python train.py --d_model=256 --experts_per_token=8 --normalize_top_k=false --tie_embeddings=false --optimizer="soap_variant" --lr=0.00485 --beta2=0.95
Below are experts of layer 3 (counted from 0) of a mixture-of-experts language model. Rows are named router (the router's row for the expert), down (a neuron's output weights, with its number) and show model dimensions 0-255. Each number is 128 + 24 x the weight over its row's rms, rounded and kept within 0 to 255. Numbers have three digits each.
Before each expert's rows: a language model's description of what the expert responds to. This comes from a sample of Wikipedia text that the model never trained on.

# expert 3
Description: Verbs after subjects. Auxiliaries and verbs after a subject, such as was, is, were, been, and subject pronouns he, she, they, plus adverbs like once, formally.
router:107109117121136132159102132157132130107140175121070160117132116117161133095146122150122105130120108136147131137091144173141143110146121091123075140138102106155125152107139135164143184147093144107107098166109134143119140102151136148156093131149111137173169102120164154121155113153121100141151142135121161121108114117134137135093128132124140133118128121085136092135131113136086138127169145117120112091157182098165084136103124125173121113136105097169164107096146139144113113118147104126147130095147133125123119120152117081102093121133128176118146103113111139129154150119150159119075145154152114132153106117137065087112135126111114159124142121173174123134132150139145149093091198140167135131143082119110101132141123157069112106124144132149094119184141092090101093162105134
down0:153164142159088136118145187162080103154142155149122180124113114118145103146097114136129135108160120102106140107149088132134174162076089138125187134088132115126180167135117104140117097110133165143124152135110160169118169131119107122115127093067116143130144136097122090077137119157109123127153134135169150167128138139154153143112113117122132145135135131164145102129119138111120174185161161145096130120144109121152112142067132111144107139178119157121159110120104141113119133115136114124122126136127112114127121140137120121068157117138138148105097144171159198126085120125121127126137128171138110181157160145089119143130154115119131145094132156125143167125123163108121156170166140161152174109155104126117136143150138100111132124129087100144100135151118135142121142104142119
down1:136104143138127107138112137134073122165129106154136111106095133018134093137113143143143108109116114141078127113119141112137158161094172093090132123142153133119094146101133161166138095129102130180166169165115125102098122131106128125157161082107141092128131112139136133119122141131087124145134157138151088133151125149121168104135169134106150109141124128147147142162153137084129132153131125170152138170132118104127121122108135145132155158162139151126150109089123150126150088134109159169129064143201128130164143127115138143170111142135105133093096130131106127111067129136131095131156146135158163073123106111131100082118142156151122133133153144140132100105124102135176163158142130117144105148151113121132152126119149132139058135128129120118119114125121146124102121170119123
down2:135149122162074139129170128103123162127179176137164124116174139191101106143099109125124100208125165121142130163169147101128169121149131098130099163094126095111142115156110115110118153138125084128132092128110126118159124122120150122115108171107120097145127131157107120105144130113108111107143106077160182174139138144136148118151152119120137110142159143115125119152136112137147122144111139135137100118128116164135103148102138126098154141166056125102120084165110147165143144130151097107117135129137156128128123144134113118179122135096140126147111132154129079139138148112108141159108150124119106149122155093126178130103142133105123128108114091149170166128114115086116149111106121095112123122152142115148112121149119126100106118139124128102150181053159083110174083129124138
down3:105075152105140115140116074150107137128135058165118150142096144110126091147127101121099136134130155117165179110128112116119115115142112143147101146129115116153092154148124128078136137134127147132131139143139130134115116182096131070129147123127160173117158157171084146134119109125126123115144151103103127158160139127163101145146103133115081093120121134129122086092135125091136153125085148145119136101136138162162141141128149158146122156174168118112126128143134146176155170128133108146087122149104140159124129149137138120161122113127120120166127152110162112126099121112105169148086145092130100132142111156120078147119111104077139115118107169127074110174112081156169148166094138154102110114141157166091091136120094085109110107146120143161137097155123125103113110126141096
down4:157113140113108059143116138113128163135112132132107131125101157152135134105152125124148131112160181118102172106140111116128121103116145170095115148156093116118150125096125178129125117139122107121115157152135169182089101125126123045176100103101144162119143132086070151119128143158206135130171137139140149116150146123111133149115149131126127181112125149125129131115118121123105125102092119142128156109130140144102118106126155082128136149137119161140151144105126161140149121137102131109142108132097077168173134127153107118136097124111118137135141141129121153115129167118114130123167172125165150184129132163104154090130105176145160123123177112121092116132097133140180134125100142133095079100163155159098129145127092135117093148112108132152170130116146128113100103143148102
down5:081121118121142154120082078156100121099159096124074119133142132105132124150137134132118122084146146136143093129104145101122122151113112126129097155125139119152167143158134168146145146107072143137188144077133107089140141117148118112099127174147105108145158120117148179165111140126175126150138124093153155108148140123128115110095155077156125126155170113116110163108133181151157145093130076115128092131131077106125146174145118127169104163113133123140152151130121126146108141167133137150136121144107154103130141089117145138152073125152133172131108146107118090136089093133140119086124097131148142101154142147127151166174128135150115127124148101123107143156149160146129137131117129154094120086134148139146116166123108195120105119124121134115148123145132101082113159083137165
down6:106123120138101123124143152122108122112098176125118081120125153102105142133112161180104152101199116126106118143087144109153132175125114121171145137145124123136126131197084129155148170101161076127104151139105118159100182114148147165126132137086106109166118125126118139130130160125094138094127156094104123104127145109103128090160127118137076145107079132106134133120121120166126118116133146138123103120084110108141149101139134172130109098115135142149142120108087128136121154111173095183141125089107127117160127141175116093142152135117112098125108145106103133141099096144094111139098122147112120110159151146091120123147090135108147126149083170100098138140145113131123174135098087125109141181114102125173122098134135132121131131124113112127159080158142136148183084135134131

# expert 42
Description: Table and list delimiters. Pipes, semicolons, closing parentheses and line breaks separating cells and entries in tables, race results and lists.
router:124124124129121126159076134147147142128109141124090191102137128125167137110149138104119080122097149127146126144086145142145082136140122107137114151162112134116120153110125122134104160179111150131056111141131090125129136098116130144129125180156073107139156089103168143097158125123160121147155163182122140116100092154120104130122141127150161103089080181117125077126143102152109127122150129115100070119117148142125131156125086103132125127138126132116124145132174136160103106136189097137159107097116120129113097114134102109120125098095120143153117112110103123123141147182163150091104155143152159143150101131172110110123133108078075142140132144153139157110144149134160137112097144150171136125121110105127120175126128150086119110120159144150123073138141104100114105140130129
down0:104119067088072157130165135119155148155086116128154138114125117127166149151139131125125164140154094118113120112137131138110103129120135161162161174090122123099108124116141116128142139167150108122122139169112143141102108154102130126160149129106141120118142125131134125105141098106122165111108096128145084129132115129155117112140117149111109167111121120115120129130061093117086104095162104083147133099096086114150152117100087123147152133096144161130133147124116130139137138127099111122153099135123168137149095125113099106135129163139164157162075135064127140126120136165123103106128125128128160119149141140128178143085158138124140097156058121164152130150085133140158197132162109061127120142087156167135126132115063137155116120147129103146138156171107146139131111130121117
down1:092102149108127105158131118121108108136146103158144095163155132146117132116077146114154136131108114106200120142112122128122133124119136121132124132166124145157094120181115174101130117155117115168140178119110108136176188164133146148167142140100147142146147132140128137140096149132112164129146124084146126110115152164129153157161125099147082157138126097130138131167132130175154155102114085183128091134123177139127146164180141209152125138134120115177139118130097134091152135145118109107124136152106147105110116117138115178163148114127136119120170113128147128131142131141162118119152126148148153147157156130123097146106108143163124124107106128111089166134191146131107103148097106126142103127151136154190093092146163121128143138176126147115142105145106149101106102112117127
down2:144116123176142119139137145125150153109113126122169107142101125126114102116146117101102129101089091100187138162138123141120122132152130158138126117147128132083107140109090093105153127135106134133126174141098122143106139171118132138150147116169113114162072108095100117112196156131079132131137110136139120102125140109140163130136130130113117139071114118145107135138122110134141120088174113185075156105134098090107136141101115081122108106156145136127165152112108147134134142115111158134130132121147105139115168108136112105122072073159087207079153128120104120169176128148141188131165106133116131087157137146116156136119166119098097117173121108111183161111113157164125117120140144143117127101123128148119140150116127147133109105149127132110120113168112165140143124158129110
down3:121090117082109136081064089138140145124104170131103165115141151147135108096144149138139071121119122142127123157108132088115109129188136171123151089091139144140146146142118139099133149122185124145140130087140126132134167108124103145140143153086111119105134105137156088151157133100123119117097106139143114154084126122130094145100125119114123136123108141090081174121121119126120121127145105116134117203136164154158104166145129120145135089127084168165108138131138134110115139165120123158146142112097096125113155158090152178092162125152131101108092111149151117111120143151112110120110158128128098115089138160097117104132077129144105119142121123169154098157111152132112137097131046105128117134110109137146135184117113137131115124132145124133145121076152165124101096118153134
down4:112157085114115144080101121135139129113143108130091141150121113147143133147154112106155139141090120102112077151127135129091157144135146106142124151139159179139124128130126098129118127125107117138169139174128151167099144150146119167132130097116146104138113101121111116149123094129099180106096110123139124156187120152129122142116134109126087094116138127156162190128111190119138084121100130144097130114140136108126144130140077091105125121128129130106117106180109090109163124138097084125121158143117130157163121125137153120114096204126153143102104110135096122109105085080141132105078132118134121158122107095101144096156186091161173166169102103119157097167129109125124160164145153122082151131136096125135132138116160124142144128161128145150103098124126110145154154131148096
down5:158156116157123084169099122104150133132115179109081121133136143100120115139105142117169140089137144140137115127089154113123155143104134137160118106144139138098132138147148118142114132132136182153133137162135133125138072147133137107125138149089178121098107169147130105108131151115146153096143141149131130108122101124098182159125104120134139114170165114131133151135148135141129153124109145083133158117152081113128135172158127130096133116125075139144156146118197127162093113161116088119121105108114139073134106131141129137114140113196137098134109116167162127141141142098114145105176139102132168138150095115109123139189128173176133145142144112107117133135185142114165136131131070130163098168142120134120149148126139165162141138158131092087164097090161122129112136120115110
down6:109123120141097106148142122126109100144140125120134167100125088101143113151130125103113132159135138163144139102129133111150154139116099148147148198109096102095118094158064079151112108119179121096155191116112118110144123144195111085097109130123113120138122112117163120129154098118119139133117141182134148180055139149146105144129137137148101163129111125126138127154132094150130121118111130132148124117156159103149136119153148096071141151139139120132137112120151146100147155106130133132145129114173128123097132131102095117125108127112172146114130154134130146124127118118134097113164133113133092092134143065100154093083094117134134125126144134129176134083129122148129155081122146068112171126168113166174164126153131147189143123156132113125110137144118124088118154134134171

# expert 41
Description: Table column separators. Pipe separators between cells in results and filmography tables, plus heading marks such as ===, and position codes like DF, MF.
router:112111127115118106141094086135117148125096119089087176113145123126173128114135119117095132125103147140133124130111158160142103128142115122148117163132085148091102135121119153147102175156132133089056087141129127151109125103133113150143110137134102112122137120120171153085176105145155111121156148170121153090123071137120097152128137118178156124129120157116118113116136098136096145131154128099111094113104168143159138124129103109130161110148112122108129119120166139144132111137173092133158097111125163104126121130164120121116073124107083145180138086094117127146141142191209122104111147119168138131136124108160120123110138104090082172116111149159128168122151143144169143116128140150139136123098117124122138156124107150121132093114148172166087094139163110105112119161120147
down0:091156132099170126162187098137167127142125135151113140129140097113164119135120156091102075142090136187119125129119140112125122141124094136167112154137119086140196155078125092138127114097120105166148167111117144070105086151115114151098127121153149165149161083149133133129120098086091149148119160131154109113114085150140160131114104099121134147124131129168126138106120113125128125153103126165111166098102099122139122118129148062136115104131052147147168118148102107115141119157095127159109129147094152154105121070140127136123113134117148137108069129132143120150144104096095119090123134146084083110136170110100152129157167139135135103162165159132152104147124123134116133133128134114136149124107090153114110120132137126137099143132146114128136163123135126133129175122134121
down1:106147119103137151097170123158128117109106179144106168136132181119184123152175137136130134157156122126143108155103123185140137103134118141141156128131135118139132120163098106138115110178154083145149174140128155129138111097145111195115104123097123123183144147085115132103164150117185162169134098131109091157143140125118107165134108154114147157155178121138132153101129141131120113147114134160109171113124140120145125136130147135152125125146141148148149129134130132067150155146123107123133151081087137130139138085150122131136113155117132091155076147107134124125137070075144148147129104097136109103108106137115127147119126155163165099121125134104167132213114155125101159142157156150112108139137148067119132146093121139132127126116092143111133149167126122139140127131101132
down2:115153113152120119115131145110118121156096130117153191117123163085119154108117116166181120150099095106121164123117134095132177139096159131120093117157167160123152110130145121147122133094167111127117097181155107117150105110121084126174118116158127110115090137146161165134130123135175132137148113095102117122113073115107141146108186105148164106118112142097085127135107144122120140148149151118105154121109125132135123136137115134160124117110095140127148167155157114100149122131139118100142161188125112138204113126156161130108100126103136131168155088140114177128092129151145112128124169131134133073115118165093122063183129141099153135163170112113100151121156151100153097126106133164144157132164150129112088137107113144131132143144137119106119101120164129106126140123134133
down3:155124106140114142155141093153163108111094169081136130137147131103162146140170139117211139114134112138095108162163167096150093080148134177187108098090133143143130165131132161120121159133123161159161126088087153133100154116119144184108166134116124135147121145162138087116110104126116146112142115117120157095122128102171165112134122137125131072109143118166117126101100132167102156162097164113157121123160135114119126131135118114134137120080083129087156165137122144118108126129109120117128140116124117103153123109155093126120103118116184138129149147113107110116110114102124149110149183127119135142149177097114108148141103102129130175127156157116091134160135121136113159135138117128136146105110105131152136103153086132097129157134097129092161113120125172160124121088088111
down4:110130139128158110107149130135163096164155126131146120102107124187114147101128114131147157129138110141141105105105089104113116160151134152077111117082116140114149108115091090101137120122133135130099144089084130104093068144075090094086139156152109146103120119140136117109125116077140173115156111087132080108096097104122141154152125171156144144153157131129104118114123099124098101135152153085115123165103138141127163119129116168113141119137119121124151140114114132158126132167108122111142126103117111091135107147138110131157128105101092150113151155135112175129165135108108107082160111148076118117130128129071179140135102103145094138113089172097142142203139132131109131099132114111173117103175124124140118145141161101150124134135133130074149141150130135148153098104103110
down5:110118139102099084092109124129125116116147152154102118103122139124131117133089124119139131164189180109112129122129134145098126135127116178117116119130140148104138108132110093073125093124124061160130115123142143097107166145145105145129125151103112140129128152109141120138104108140117051117120133140145115097095102149141106123128130158153133148178145091110124160131111124077108116135114127125147123202133154131163130162147151111133153097138078151113094082158131129101094126159114126132067101126116146132086147173168151118139170104173107127112102130125132093135119109127132117135109101107153091099090102134120147147130131136120119168162155137139135076102149147108127108151134113129083147137093103171105117157168120120132110082134143136131115140108188099105139123106143076
down6:114136176176153131128135140130142101166109103137145136153145118082135129140137126172090202108138112122097120120122097091129106156152140126111142108129084182125095176166184148094128125115108113180146136158105153108117089110150165114137144105123137134121144143099127132163116161149128130124130116116112147110133127194120155105138091166126128139146150147140124132137103168163125119150111109168156104125156119120105103137116160087143144118119120115116175118148112111087103137087114161157144142156176129096146144182120126129140118137110126143136141167163130114159135117095127129146140132164126178147117111181136092148131144150165131115151139147083130135097121093117160124112106115128114160137125110155161134174123180162144059156100153143114132127147143130109100143163119134